From a checkpoint of a small mixture-of-experts model trained on Wikipedia.
Experts: 256 SwiGLU neurons an expert, 2 picks a token, a softmax router.
Training: a variant of Adam for the experts, 598M tokens, 3484 steps.
Below are experts of layer 4 (counted from 0) of a mixture-of-experts language model. Rows are named gate (a neuron's input weights, with its number), up (a neuron's input weights, with its number), down (a neuron's output weights, with its number) and show model dimensions 0-47. Each number is 128 + 24 x the weight over its row's rms, rounded and kept within 0 to 255. Numbers have three digits each.
Before each expert's rows: "comes before" lists some tokens at least twice as common just after its tokens as in all text. This comes from a sample of Wikipedia text that the model never trained on. Tokens count by the router's weight.

# expert 24
comes before: "of ", "| ", "in ", "(", "and ", "|"
gate0:162146179135081082144128132129143130093132130133105152163131102116162132144155103123128030162078145125106101120145124105132156084092136162125137
up0:137136144106147149164116106096103160109117089065143170139095162116150134118116134084146137110105107134102088139107123125104097123138151119141175
down0:111124123088098124161105106105174135124156119134169131124126173133133147137131140128107096151095123144119131142162165131121098127153119236103133
gate1:166071113094109127127188133104093151128123113136111126117150113110152135133091125133112114129140135116111112125123130119154113107127129138111165
up1:115180120176115124122118157152164117143137139117129153112071128112138098109232105124159126147134130131136153133131138098094146104131097105135094
down1:145133126143130113138116123150134141143149119104121122114175137108114131122133142107167120100115107107113120112135175170087128156150118123155025
gate2:147093162158131142095083095114106146171091120115111118192137145123160138118177128144142124138135120136124113107120120130114106120161150164150168
up2:203129160102153139152151177136096137111134080107129118085149104143124113137166119168184105116115096097132105104091126129094114132104128122102127
down2:146115139128156115171127172142149111111175124087130143135121125127089119132116107131133127087111111123177128088125156180125129143114096139119150
gate3:118121074104131146118152106086093160096170119120106155105122118145153128109125097163114113139114128156140117132138102146156105134141088124129138
up3:125149162130132135128100149144171120175132103124124111103086130138159137132140148114142119083115118099112117106124145080134106059098144113138138
down3:142134132165137121123149120127134148116122111131151142123111111119119139145156141114117147112073102155096126102145132160081076132089118164168110
gate4:145117156151093175174072167131155152131135102182154141142149130130103178110155128147108055117115124126157120107126158145091117096174121123169156
up4:127109131163141126082126162153133073140123115165116150073129133138136142148119146076112149127141175107105103100121106117130131128147098141129118
down4:155101105120112093106154126146120127115118094134122084110143162161096125096142126075151121122111121121107087167160095145088107129166162121161134
gate5:157159077128146097169129146133140097147136137126164102110130126089146160101179138154134105112110102150108130131073142088118144168125138085090135
up5:114169113116128086133116132164160153134140104100115121124137096080151136100153109151086131132122148178124169137137147134096159161106131107154147
down5:144128130116146143123168108122146168107153127171125163118128159110111072150161119162112111146138082148092135169138133140122155166135113142136157

# expert 41
comes before: "| ", "|", ".", "% ", "–", ")"
gate0:124097144094131120113116066107158124106104127124107127156131118091113127114133154094127121108166139125136131140095110103113090143140151150159113
up0:109153113122113087145141148131152138153127128146140136084128145129124138116161085127111162113125108147125121113132118139123116121142104140133129
down0:183146154093106114135148147080090144131146122117117116092122102167148126129132145106118139118136157116130122158129102127139086097171133120081000
gate1:107114104102126106102117131147128171133183136137143142083155181140106156052123144143131153092092103143132130133116127087095152118130134116140080
up1:160132106146119125193146100133101121109074116127135083187106121161130134189120073088113083180161155125118124117144119132134126140127124176134159
down1:128161129114114115122120157129115115174136145176104136124096067133172117157150119137109187130137113120117141170115111146152143147110135110141023
gate2:122114134168116137121132118145134096106100102118172132112121115169143147120158124122125120116135169113095175117117128122134147119108127088146106
up2:107113154132138132130155120114141106148124118147138092131132091133147123116158122175095125133171143116052129120116132115158116133158127100130098
down2:126107099083092124152155112145150134106115144098109098144140169142133111140132121129113136142121170162093161056086143139166114098126117087144253
gate3:101110130114086116141143149142102110126146087133118132154118168165148142127159136132126151133134116132098138097126085109175149097147080101119141
up3:136106110143162100105104117148116116131094128118129149084114123106115121132108143128151138110110134156139166132097137152091100154120138159114141
down3:127146122105120109128081152150098093110123152155123111131120117118121143155138129142109163159141179147146117101100104153127144130139165147127000
gate4:142120132106120073100116117118132150125116090116138076193118128138130122125169165160112115136116103131147052170110142105151156116144131099124159
up4:106108111159115128158188128145126123111138163124126128104175167119127135115089102113134138136124159140115198115161123141125114132114094125147165
down4:138147108144123162129119156147112134143090112154137128106160119154149103130120143143081113143112140128161138149145126085131132102174162096151000
gate5:142114098113090127076135126140173106112109118138108147147139120164098178136112128147099117079148139183168084135166157137108151137141124098129136
up5:144129115175146142112156140126088167138131136162141111084099075090137124135120142105142152170163116090097105146124151139168127107119089143087104
down5:142135154151088137137163116131149118139120112141104118130082102116148123135114140121111147120164129103127136160116114122131127148179096118150000

# expert 42
comes before: ", ", "–", "0", "4", "5", "3"
gate0:120125139137102149099073131166138162057119121117136118187103115143118147138109129146124151101129075133123143136123113101126089121112111151156134
up0:145106116099115158141071129154112128075170112157108192162114111151128139131120110143119116117120132098114133099126108110110097105103118113154126
down0:134115091129126161125113158123109098101137124139158135119127140120197158134087134092116089147118123114151134140136151171134100136054163135107136
gate1:121110119078083152132151124102120153116107125160129086120130164144141120134117157103167137158128110164133100117100137129162157147116133095124120
up1:156088187125184127101161138125184127164167114113103115142169131150103135122112126080097122105096117125098137134138156132087113123130123115124131
down1:154145146153132131127163142110162129132116117194109085140196113102130136156151126097115143115191124160102142129083122090116118136142110103165129
gate2:128115111177115147147131176112078165154134110093083103151159146145098073118108177110130081119145081173128142111132086140164153084104120130162132
up2:107170147125137108136084127124153114126127106109142137147112116105107151123129123162158127118128106115142118088091163131118183104093117101104137
down2:153120119105168130127061098140146147089161130139090129118154120140103159115112113138126143126119087119125147128128150103121108139092141147141132
gate3:080110084165142111117156153150088122142151140131091117104123175113113126133123120137135145124123111139103119144134139127092118091162101117127125
up3:133083156136130114150112123096105091131125140146103114124113135089163117126141124134140136096139155142129148100091142142167125123143168128110133
down3:127116083169109107098149126127149108131089090132103123105130120113145123138135116114164113108140124150118107124129153170128151160139166170121148
gate4:168159122120084159101139144156144150102083119135109114111122124148104108095120126101142154114093080146136122121118148143132096133110093180144132
up4:145175121117105166053127142158137149134116145096123147092159104136111090132113107102156136086095073135136115141108111139152126118123097144142145
down4:181124152122125158111136149137100129151141160127138124120145097111108110113146086124103096127129096129086119165126121134137142136211062112110115
gate5:108129127128099142173074140109156125106130087110087112083112131164122118129128130146115137157117096181191108103145116137127124138156122129107099
up5:123132111124076119152109138118136139128131104113078092102097097141139121155101126161112165148130109142103107141163092104130154119154149141108124
down5:117137104128089133154136135137148175120097162106147131134138096135096111145140131177138106123148116130111075101127088140141115153161104134063109

# expert 14
comes before: "| ", "|", "medal ", "P", "football ", "L "
gate0:089146116122120119135129115142136165175095128109141174121135135139182081138145134140126153126140117161144130154106107122133133130132168126086132
up0:151134149116115127121131109145113130149118112188109109126116130122145126104136131121152153136158109141085115172168101147125154139106150111081146
down0:159123129121134120109136103141143099109129140131099092120101063159140115095130077133131120172183136126145113124137106134149108151098132149157134
gate1:128114175100141125128117083086102162159115175147131151110104125123175128140150149112142129139106144156095108112109124121160079113122138110103080
up1:138125107113144112144168157127146110112139137146123142171159122137112132110131124164140119151149133143127118140163128138146139166121104098100150
down1:101139136093088110134156135151115116133117130105138161149166133101133137100119153145098148148119166092147111126091124134155134125116158165118088
gate2:113108118082100137175150081147108107093104132080135072154155114109146165125195187124096124117118164165103123145100130104113126141140126158145149
up2:154100144125138100071128155150115154134163134138157126122118122128162113130150106146113123114126129136123096098121123142133146139128171119160147
down2:138161164130143107137138112108160138148129114143147154124089164087102160145087099117140174137115111124128141077173161152137150148102128132144147
gate3:123125153137111136132128138116158171091132091114096161112151132094115140093122130126083065101135130098141156142138104176125096101142137160113137
up3:125134172122120102108128154115135158142107101137148117146118121126193131134174146131122124122096166112126148170168100136160111109111078134112097
down3:159156134093137149136126114080124144155145086126084132132165135182152107149115130130149167088111119087090123152139157145132101094083095130171135
gate4:171089121113093126166077144141141140083085111075111119117129133138127143154107105094128133125139160103142121109112096178173123100142152132102120
up4:129113134134130134114148155136112126167134071127119117131129130099116084132109164157125195110145107144152155153133124135131125134132124116112112
down4:105106148114148119122116155082151181127134108140083152091109139153125119131110153095159138109115133152145110111135135131142148143156116108119071
gate5:138142154140090204097158129105111077110130141142149150114156161174162118144136133096100121094132140109117167127108120141106111131119095127134126
up5:150133162135113143122137065130137123116072120104155146134128126145142103131159093136125133115167112129150152145114117145129118113122133120104105
down5:069117095158136131098092130104152152166111120117093148163134119104153111122169141087108117145129121154165138164147152130112107134128130088095112

# expert 40
comes before: "| ", "|", "; ", "–", ".", ","
gate0:126143053175105107129117154129153163155130129112143104122154094172104138129129139092158149133116117123097092135069106129117112123141084095136143
up0:133147127162099131117124139099160118140180134136095137076085111132151099127145099073149109131124134131092081102112126168132100106160101137126167
down0:157148088128111092097171118135157125107127144107132120166143115126131093143155129148122146121117122132097135145118160097147086144092140155115255
gate1:136131116099150115116134134148102132138051145121135158138169152121128137112143091110199132130165143125122145136104130122172097131090128159126136
up1:093140135124134148090121150092155116111125170139140154149147110182129079155122157124136145128165135147089144114125157152131111109119124103141112
down1:109123146140126137122140135098154102110119121123131116148138119098098119159121124181148108148112120157097136152150081113132135150104115125100003
gate2:114135151109183105117120161129125133104159127093095177151125119082121141142175144128132115081071069120115132155129200113134107128178151145129125
up2:134153109148085187164140133099110095097117105178130107103109112191094136171108151089131124140112134140139089111106099138130117178106109166153156
down2:134115127122079120138125107131099163150158147155121128132093125138125094122087134120149130183115155117145145122126071161142122120076130149130090
gate3:110127162121131141131145133141105136115139121149099079079091136114134147074144146113170103142110086179149117133119164115166113136123156128144134
up3:115134144132114174121104148126115115101124141125118114167139117185111106160104138163152124093115128097129088154133108119114114133129127147092130
down3:135135120171155147141147125092138117104148127138130145120177150102157127163105069177148163106183136106113099141149126203097125136141067146104137
gate4:127150133061135105148142143166114150101142146124126104128089112136167169101158121094141144166125074152110121165150174097132124125179128124122129
up4:157188105124093124152123112166125169092104138114165111135131136139110138116092110139126130152174087129109132082107113113149147115136125109146109
down4:149159124125165133124150152129120124155129123123102140149153110161115110149158144127101115121110101157117084134126095098147111136130154149124100
gate5:107100140132110085145101110086140175125126136114144124102193115164112135129152166146119117121144109113165120151104093102109161130131176088095117
up5:146118155113148148162131087073111132141158122118135134119132147151130142158144117139123172103135136101165135126142147166113139121126116123085129
down5:135127122149110096177165117096149149102138146101112127110138078152130134144125144095138130151139121110165152116147087113126175092105095096045140

# expert 12
comes before: "of ", "to ", "and ", "in ", "for ", "by "
gate0:111116090184145144102132127120120174147150167107119124113104128122140103116148153118125125095114147096091171139147079138090147086120133115134108
up0:138128134111125091148131150116153125101129102133100135105139133140165158160093084162136115172121108131124143143118131129190146148146136146183100
down0:188131112090115108157134111138118151072126115124102105109122100153138128104106101148126134146128170151124148141103134121159140118137128142132073
gate1:138105132128153113149136154133122134160148156141112107140146154096145119104177152113137139152132159090145146110107119132124124109153122126110108
up1:141170097166120125140128114149134146128108111110163120122166118154134155109152139121172125116118110094105114147103143167126117072085149149108117
down1:112109147131157149142148137105107116102153142118123165115115109132126130118126131138179093112111132114129157094111122118142113132121125139158165
gate2:097140140161144137125148138128184144115142128145101052120122144147112124104127118106137140086131082153179153154119178139101103126124138119128081
up2:093120059133080153116169124115155173127131145131124101139173091151103110090121119131138155127136090115112133148088129121170106128114153123122103
down2:128094074126107145123104126128121141116108127115128109124130129137159142114110114139128121132168119126118130161096159085137115121144098159158138
gate3:120125161093108091140148173145118104123156138156133109090073151109146131170140119156105134136116140147150143121102137153152158128117125113133127
up3:127117146124169122184084099121108143137103128118120129117141117132136045074150159104124152123133115116182146106095108083127143132142103133122128
down3:130096101154114099155113101108106148170068115152102134138126150133080155111141121156136105117158144107119142132134102111153129110116144095102136
gate4:137144112155086132084110118132123164154107123117127130124109136113147161101096122114138178118143098111156122122120167113134174118116104104145117
up4:150135133116071173137095124136155155103133113142175091136123167127087117135143149120093107124157148119153153112118073139139100136100132153168115
down4:144184122105099134119075141115098120088122115068195147125135159105121109148124152121131103128170185102133098125117119117117113121135122110140087
gate5:127115147137147149164137139174125143147166124114141097178139156099170144123196122157090124152115086140143143109163139118121123133129115123150155
up5:141182103089112133104167112136122124115124142188145158148137075120099104127116134102118146092136155129100108132088124140120131158127141120116051
down5:146152153124085106063108149058114113142135146169136162137117112132113138129108124153112156121111138114162106134133133099121145148158105123130057